config = dict(
    head_dim=64,
    positions='rope',
    init_std_up=0.0397,
    dataset='wikipedia_en',
)
Below are experts of layer 3 (counted from 0) of a mixture-of-experts language model. Rows are named router (the router's row for the expert) and show model dimensions 160-239. Each number is 128 + 32 x the weight over its row's rms, rounded and kept within 0 to 255. Numbers have three digits each.
After each expert's rows: a language model's description of what the expert responds to; "gets" lists some tokens that make up at least twice as much of what it gets as of all text. This comes from a sample of Wikipedia text that the model never trained on. Tokens count by the router's weight.

# expert 38
router:159157122095090119099073088113137109103144131181141143152141139109097088126143124189127148118105147187158094138095136150125125135132083115151094117141139133156176078089121175134150162116110111182131072143163126151176180109104136107083073216
Periods ending sentences and abbreviations such as e.g., i.e., plus of, for, in after nouns like Board of.
gets: ".", " of", " in", " for", " from", " on"

# expert 48
router:107141175109057134127102094090162099179116105140137122092168213155108109127089171152133121154123152176164086136103173162162157182151164112177099101124149199096166115110134128127114169107143134158120138168124104135194170136113147128103081172
Inner pieces of words after an initial letter, often double consonants or clusters, such as f-umb-le, f-ift-eenth, sm-ell.
gets: "L", "f", "B", "d", "mb", "P"

# expert 13
router:122088107068046151110070112049165120178152115101138125120158156177118136132114137139098113123121051166207050164133154108137114128130130160212100117112150130143168091086128133122176126145119191140163103148133134136127133085118092132090115182
Forms of be and have plus who and would after a subject, e.g. was, were, has had, there were; also decimal points.
gets: " is", " was", ".", " had", " are", " were"

# expert 49
router:123064149109103128076125087130146108118173133147189126103171180102078067160085117197105087138121126141150070128071156123137173153188126140145096128193148151109140151132121153164161132145120154133136098104172172158182160173126096110090166164
Word-final suffixes building nouns and adjectives (-ion, -ness, -us in hiatus, -ence), plus event nouns like death, attack, murder.
gets: "ing", "on", "al", "ion", "us", "ation"

# expert 10
router:106082121079125150113088110097177147130165167129118189202131128136112105172128154176123087126076118172135084138108128143157159132150075118195081110191127138122176113092129155134149138069039115179163077121152155153128180126106126161089139139
Prepositions right after a past participle or verb, especially by in "described by", plus with, from, including, after.
gets: " by", " with", " from", " to", " for", " |"

# expert 45
router:121143147104109150088129094082144141121161133154109153192165156122085104115117164178118123135106150142168118162116177114151138163177104143153112087129134198118172143097112138110139147120097136153118072172145114133144123119062114146117044150
Periods after abbreviations and initials and capital-letter pieces of acronyms, such as St., Mt., Lt., Thomas P., U.S.
gets: ".", "S", "M", " C", "H", " Co"

# expert 27
router:125131160136118156104122088077158106150135108175131101114172179189137121133096132120094123120073115175162087135071185129106120162124105138108075127120130123088164128119101127118085185105072160154134122116212138127172120130118089169093077156
Consonant-cluster pieces right after a short capitalized start of a name, such as Pe-ab-ody, Ti-pp-eligaen, Rou-tle-dge.
gets: "w", "ll", "t", "tt", "ch", "b"

# expert 18
router:147123109123076146064093116073150163134170154146112182155168136125133092146144170156094101150104136160153112136094141099190139167145127150168137060125128193116168113077115152088166114141129162151150096147160154126163135108097120163081081140
Degree, minute and second marks, numbers and N/S/E/W letters in coordinates, plus capital letters inside acronyms and codes like GNIS, rpm.
gets: "S", "″", "N", "E", "′", "F"

# expert 28
router:132127122084046117128069125098175123162146144168162136146172148179069127170103142146102080162125092119204065166113190112168119130141125158189107127176168151067153102115134171160128180141099131144129107125157129164162144115104068146124099189
Adverb endings -ly and function words like not, be, was, he, it, also, only, after auxiliaries, as in strictly, necessarily.
gets: "ly", " not", " be", " is", " also", " he"